Weights of a small mixture-of-experts language model, trained from scratch on English Wikipedia: a softmax router.
Below are experts of layer 4 (counted from 0) of a mixture-of-experts language model. Rows are named router (the router's row for the expert), gate (a neuron's input weights, with its number), up (a neuron's input weights, with its number), down (a neuron's output weights, with its number) and show model dimensions 0-127. Each number is 128 + 24 x the weight over its row's rms, rounded and kept within 0 to 255.
After each expert's rows: a language model's description of what the expert responds to. This comes from a sample of Wikipedia text that the model never trained on.

# expert 6
router [102  95 116 128 157 149 129 137 138 125 125 114 128 112 139 136 125 145 116 120 176 146  95 136 116 120 148 145 156 129 124 146  96 145 160 161 116 135 136 133 123 115 138 113 150 104 190 100 120  84 128  96 147 165 118 155 135 179 106 130  73 138  91 159 144 112 123 152 116 129 150 154  99 138 138 170 166 151  97 102 101 158 122  72 105 121 168 151 140 129 145 106  80 143 143 131 106 175 146 166 116 139 104 135 121 133 138  95 111  98 109 129 113 159 149 125  71 157 116 124 152 163 160  99 156 150 133 119]
gate3 [113 102 160 137 122 131 134 133 138 156 130 136 145 100 131 107 141 105 103 118 150 179 146 141  90 161  69  99 190 145 109 119 147 143 121 111  66 101 110  81 139 127  99 155 127 134 133 123 113 108  98 128  94 137 137  86 102 131 135 169 134 124 114 110 115 121 129 114 139 146 184 163 140 139 162 179  86 117 134 138 147 142  90 100 147  76 134 102  97 122 140 146 129 136 116 152 116 130  71 137 141 132 109 165 159  91 124 149 105 108 149 123 131 164 123 164 140 132 129 141 115 136 153  89 111 128 122 133]
up3 [ 82 131 127 166 136  83 173 114  94 127  94 119 127 120 122 135 153 165  99 141 134  84 116 150 112 132 110  83 103 160  88 160 127 136 133  95 170 123  93 147 124 137 130 154 104 123 118 146 128 152  92 106  93 142 112 141 110 143 117 165  99 192 161 120 125 147 136 138  70 128  80 120 117  90 120 127 139 126 129 121 143 130 155 156 136 128 109 162 162 140 138  91 155 153 165 175 134  96 146 123 135 113 146 119 123  99 119 101 121 149 125 141 152 191 134 131 144 125 147 131 141 105 151 136 112 111 126 164]
down3 [107 139 106 126 100 115 203 148  93 149  82 113 129 168 138 118 153 151 122 153 105  64 142 142 112 132  79 149 118 119 123 126 155 116 148  91 141 109 112 135 156 184 124 124 135 135 136  92  84 111 150 114 120 108 118 161 150  85  97 156 130 121 135 131 131 150 121 159 118 111 125 178 143 120 130  93 114 141 134 112 149 141 114 142 136 109 154 120  91 121 110  82 128 125 147 109 152 117  81 138  97 150 167 117 151  89 119 136 124 130 152 100 145 183 128 156 148 167 115 110 127 108 132 135 156 107 124  97]
It responds to: Full stops ending sentences or list items, also periods in abbreviations and decimals like S.O.S., John G. Avildsen, 103.1.

# expert 9
router [105 136 107 150 108 160 138 121 126 101 123 150 145 160 144 133 139  91 179 171 111 139  91 167 103 124 131 157 102 158 167 149 112 147 179 111 158 122 156 118 106 126 121 136 178  98 142 101 121 126 167  81 137 148  99 102 158 156 130 130 121 115 166 121 178 112 107 127 121 161 143 112 114 146 122 134 154 162 128  86 104 148 101 106 107 130 144 150  96 119 133 123 127 102  94 161  71  96 144 118 157 116 164 132 102 141 147 109 133  99 132 109 126 122 149 111 110 113 137 136 115 168 116 118 147 187 143 148]
gate3 [139 113 187  81 145 148 107 146  88 154 144 151 179  88 125 108  87  87 158  86 178  83 110 120 111 147 155 141 123 134 145 141 114  98 173 163 160 123 136 136  96 119 120 145 128 151 132  71 130 117 102 168 122 130 117 116 140 159  90 114 105 128 140 105 118 155 113  97 123 103 126 132 119 128 127 121 109 105 104 130  87 119 116 100 124 100 137 151 118 117 125 126 116 130 154  83 121 136  95  94 191 104 119 166 130 145 161 125 124 119 134 109 169 111 139 143 143 151 139 105 118 140 132 145 106 107 133  96]
up3 [110  98 120 107 140 108 141 140 133 162 117 135 142 112 137 147 108 120 100 140 131 113 135 124 114 116 154 141 135 112 134 134  93 132 161 165 101 150 158 128 114 101 103 151  74 158 143  90 123 108 135 123 136 170 145 168 175 113 131 125 101 113 130 125 153 144 129  52 163  84 121 127 126 144 101 116 162 128  85 106 109 103 111 149  84 156 138 145  92 111 129 143 127 152 110 113 114  94 108 165 111 153 155 177 162 132 162 136  85 151 122  93 137 133 147 125 166 123 157 101 134  93 151 109  90  83 134 135]
down3 [147 115 119 105 193  94 132 162 164 155 109 125 155 163 149 115 153 145 135 160  85 135 170 120 113 140 127 127 128 127 116 118 106 176 131 133 124 123 150 159 129 141 148 134 116 137 163 138 115 146 150 119 144  96 134 111 146 136 111 123  68 159 130 120 133 122 163  85 110 130 125 107 130 105 170  90  91 151 121 115 127 138 101 121 125 126 130 102 153  80 150 101 135  80 117 128 154 158 116 142 104 201 125 111 152  89 150 115 156 181 182 154 118 128 154 146 165 139 128 102 132 132 134 141 110 116 139 139]
It responds to: List commas and and between names or items, closing parentheses, words like Company, Corporation, Battalion, and numbers in election tables.

# expert 2
router [106  99 120 161 133 133 163 105 106 122 162 152 157 117 118 163 117 122 148 111 140 151 153 133 126 102 150 140  94 149 109 122 116 100 151 170 117 130 152 108 130 116 124 128 119 104 182 136 131 141  98 105 144 149  75 119 142 101  81 112 154 116  97 142 145  86 134 139  98 125 137 164  84  97 170 160 166 161  84 111 100 130  88 139 142 119 110 130  84 109 146 158 142 120 169 164 154  78  75 141 157 133 118 134 112 115 145 125 138 134 101 120 119 161 121 141 104 142 147 111 139 133 137 123 185 136 123 157]
gate5 [149 104 123 125 119 111 111 112 186 142 131 155  94 126 147 101 132 143 148 109 123 119 129  99 106 106 127 140 117 121 162 123  98 130 108 116 115 128  92 131 184 107  83 138 135 141 152 132 121 144 112 110 124 132 112 126 105 126 170 141 147 135 147 115 115 132 139  74 175 148 123 139 121 104 184 109  97 108 126 131 182 137 124 128 147 165  70 129 162 101 128 127 163 134 117 151 118 123 102 121 113 112 132 150 138 108  77 126 148 138 164 133 126 133 129 169 105 134 108  84 150 141 112 126 100 118  45 187]
up5 [153 139 137 113  83  90 131 111 166 163 137 159 102 171 129 129 127 134 124 105 145 136 118 106 127 154 158 165 129 139 137 124  61 122  95 121 117 130 107 105 155 157 116 124 125 140 162 134  74 149 154 101 157 115 129 161 134 125 160 133 137 168 142  96 116 117 131  89 149 153 115 141 144 164 196 125 147 106 127 114 152 108 144 139 146 155  69 115 152 132 118 127 145 119 128 162 148 137  80 142 142 127 150 192 140 111  77 138 143 130 111 143 130 152 153 151 142 105 123  97 152 152 127 111 136  92 131 155]
down5 [ 69 118 132 135 160  98 129 108 106 149 110 128 124 122 137 117 133 108 114 130 103 128 145 123 175 127 134 138  96  97 155 124 152 136 160  91 146 139 105 133 107 194 163 115 163 151 107 106 132 143 129  75 146 123  94  78 136 198 121 117 132 144 132 139 116 130 153 142 105  89 179 112 122 144 118 123 106 184 138 133 111 101 129 151 107 113 127  98 166 195 141 140 130  87 117 129 133 131 131 136 111 104 103 115 133 123 176 114 102 144 123 126 122 130 111 131 125 127 113 138 152 190 165 115 122 142 109 107]
It responds to: Hyphens inside compounds, en dashes in scores and year ranges, slashes and table pipes, such as half-sister, 1–2, 2016–2021.

# expert 5
router [180 124 118 106 159 136 151  86 110 141  99 147 151 128 116 122 111 171 141 137 101 110 187 105 153 149 113 117 126 154 132 155 146 139  94 111 136 118 141 158 129 148 122  94 112  84 130 167 130 154  98 111  93 116 156 134 151 103 120 134 100 104 161 102 114 162 159  96 186 147 129 107 162 122 147 134 123 136 151 106 104 102 179  85 110 101  99 142 152 133 114 153  82 131 142 111 134 130 106 129 141 153 117 175 145 139 115 121 102 173 132 155 112 158 125 131 100 130 128 119 117 126 129 116  92  75 148  99]
gate1 [142 201 121 101 146 134 113  97 122 158 104 130 127 138 133 138 144 100 105 110 143 113 135 115 134 101 119 167 148 114 125 165 120 109 131 126 148 126  79 127 148 115 138 137 161 139 104 136 130 146 143 105 126 157 120  97 129  98 172 106 158 126 143  95  97 175 107 129 101 150 146 161 128 143 148 178  97 113  97 138 103  98 121 140 129 139 117 180 125 125  87 136 114 112 133 113 103 115 102 142 175 160 106  97  97  88  92 115 129 177 116  98 138 143  70 153 157 137 161 153 167 150 131 147  98 125 146 135]
up1 [105 101 123 148 149 117 105 130 150 147 169  95 109  93 152 140 108 155 144 147  81 137 119 117 152 179 128 132 111 134  92 144  87 101 122 129 150 142 130 152 140 141 171 160  70 131 126 124 161 101 108 118 140 161  76 124 104 124 143 110 109 107 163 136 144 146 152 111 113 159 119 134  65 141 130 113  95 107 110 137  93 139 147 115 132 139 111 103 140 117 119 115 173  86 123  74 150 133 144 161 158 148 111 140 157 108 137 134 109 137 124 139  87 129 196 128 155 120 141 127 155 136 126 152 116 134  79 131]
down1 [137 111 143  92 114 152  94  97 149  94 133 129 125 175 162 163  99 170 148 164 124 106 143 181 148 134 134 138 138 141  77 169 142  92 163 129 135 145 143 116 123 106  64  85 154 132 100 118 135  93 125 123 109  99 117 148 128 156 115 122 128 169 133 163 140  91 134  90 110 129 144 107 124 145  93 128 112 113  94 141 102 102 111 103 171 150 142 142 132 162 115 158 153 124  85 127 127 137 100 101 149 105 126 119 110 111  99 153 143 115 108 130 137 125 134 176 152 142 106 116 119 129 110 135 160 103 162  85]
It responds to: Mid-word consonant pieces inside foreign names and rare words, such as c in Quercus, mb in Mumbai, enh in Copenhagen.

# expert 20
router [126 147 109 142 165 131  94 136  88 177  94 130 134  96 116 126 139 151 150 129 136 159 131  84 116 131 152 151 136 105  75 113 115 144 148 172 147 123 110 136 111 117  96 134 108 160 107 148 107  95  90 112 105 121 141 155 137  96 130 123 107 151 143 127  81 110 128 135 159  93 135 177 127 105 133 170  78 116 104 180 136 106  85 157 106 116 101 131 147 128  98 104 137 145 114 147 148 172 157 142 116 163 100 149 150 124 132 135 150 161 150 106 111 139  89 133 129 127 113 107 126  86 143 144 109  87  90 143]
gate1 [ 93  93 154 127 126 114 154 119 121 128 129 180 138 134 134 110 138 147 125 139 127  87 163 151  94 130  55 141 144 119  87 133 118 131 154 123 152 100  93 131 157 116 180 149 130 127 135 112 151 151  79 141 108 172 102 143 166 134 130 120 124 156 101 133 123 112 134 142 142 142 158 125 104 146 158 174 133  84 194 166 156 133 141 142  98 170 108 129 144 117 120 102 126 159  88 130 115 113 136 102 133 138 111 126 121 154 112 159 134 140 117 156 122 137  81 170 131 137  87 158 126 133 124 158 151  90 120 145]
up1 [166 152 125 153 154 129 162 135 135 119 126 174 135 101 129 104 119 133  95 111 158 127 112 142 117 144 113 124 129 128 155 141  86 116 110  74 137 107 178 120 123 113 133 116 100 182 143 118 130 110 140 109 128 145 108 133 142 129 154 136  94 161 108  99 183 148 120 158 138 107 127 136 163 130 141 103 151 145 163 160 135 121 125 114 109  93 117 138 129  86  95 121  75 152 132  78 133 142 138 136 187  95  95 139 146 164 151 111  90 131 134 119 142 122 160 163 182 137 138 109 126 121 171 151 153 105  91 110]
down1 [107 123 141 145 142  78 123  93 132 140 108 109 118  96 108 152 144 132 117 157 120 115 157 143 127 107  76 147 128 104  91 124 107 116 138 120 147 115 110 150 117 129 145 147 107 197 151 123 145 129 118 113  97 123 142 145 104 130 137 124 122 132 139  98 126  99 136 130 127 196 123 133 164 104 141 102 136 105 129 161 149  96 145  80 108 105 146 157  81 110  98 127 163 138 112 185 129 147 152 103 115 142 112  61 144 126 146 121 128 133 146 122 120 102  99  90 180 104  85 119 129 119  85 155  95 147 155 122]
It responds to: Middle pieces of words, often syllables with i or u, such as ici in suicide, tle in gentleman, lu in exclusive.

# expert 7
router [ 82 187 146 109 100 111 121 115 100 118 157 149 129 164 122 146 104  98 178 151 109 109  94 157 110 136 113 123 137 145 164 125 100 122 102 140 156 119 143 119 137  91 126 109 165 118 154 139 122 115 155 107 127  87 124 105 141 123 145 129 155 106 128 153 151 139 131 114 106 143 103  90 134  89 110  98 183 152 103 123 107 160 136  88 107 158 147 146  69 164  80 153 137 149  94 119 103 129 149 118 155 113 157 102 109 114 161 123 167  97 143 168 109 114 110 127 116 115 143 106 126 157 133 100 142 106 144 110]
gate5 [102 103  63 145 165 136 155 166 181 162 161 148 115 137 113  97 128 173 130 139  88  90 131  96 157 159 123 114 162 146 132 128 101 107 135 120  91 100 122 115 110 143 100 134 172 104 159  98 120 133 142 153  94 120 146 122 111 142 130  92 153 108 136 136 114 137 113 128 163 129 162 116 117 150 132 117 120  70 155 119 102 140 125  72 166 127 124  92 128 110  94 141 126 164 113  96  80 135 121 121 128  98 133 126 130 109  88 110  94 165  99 159 136 116 141 136 131 119 109 150 149 135 153 106 134 154 141 122]
up5 [160 174 114 136 129 183 117 130 127 107 118 146 139 146 151 114  97 154 107  99 126  68 147 146 190 149 124 104 108 130 104 127 110 129 135  75 135 119 132 158 131 118 153  91 126 118 102 138 151 152 120 167 143 144 170 151 144  90 130 102 159 121 132 123  93 134 131 139 103 157 139 148 134 114  67 118  73 127  87 126 163 127 130 118 122 121 131 150 125 117 111 102 114 166 141  91 123 129  61 138 138 142  70 155 124 131 141 153 122 153 115 129 144 131 147 116 100 156 132 111 156 108 137 124 157 127  79 120]
down5 [132 125 102 119 134 147 156 120 116 122 148 145 143 129 159  99  88 110  94 117 150  97 152 135 144 131 108 145 151  94 151 124 155 136 147  90 112 145 145 108 107 131 132 125 148  77 106 161 102 102 125 109 130 116 135  97 142 145 131 160 181 116 114 104 121 125 105 118 110 119  70 106 153 148  88 180  75 128 120 120 188 148 154  96 142 160 148  83 121 134 125 125 109 148 105 113 109 139 138 173 116 180  89 114  99 115 149 134 150 139 103 111 130 113 137 130 113 130 150 122 151 103 111 122 162 108  60 146]
It responds to: The pipe dividing cells in table rows, especially between names, teams and numbers, plus semicolons and taxobox terms like Animalia, Insecta.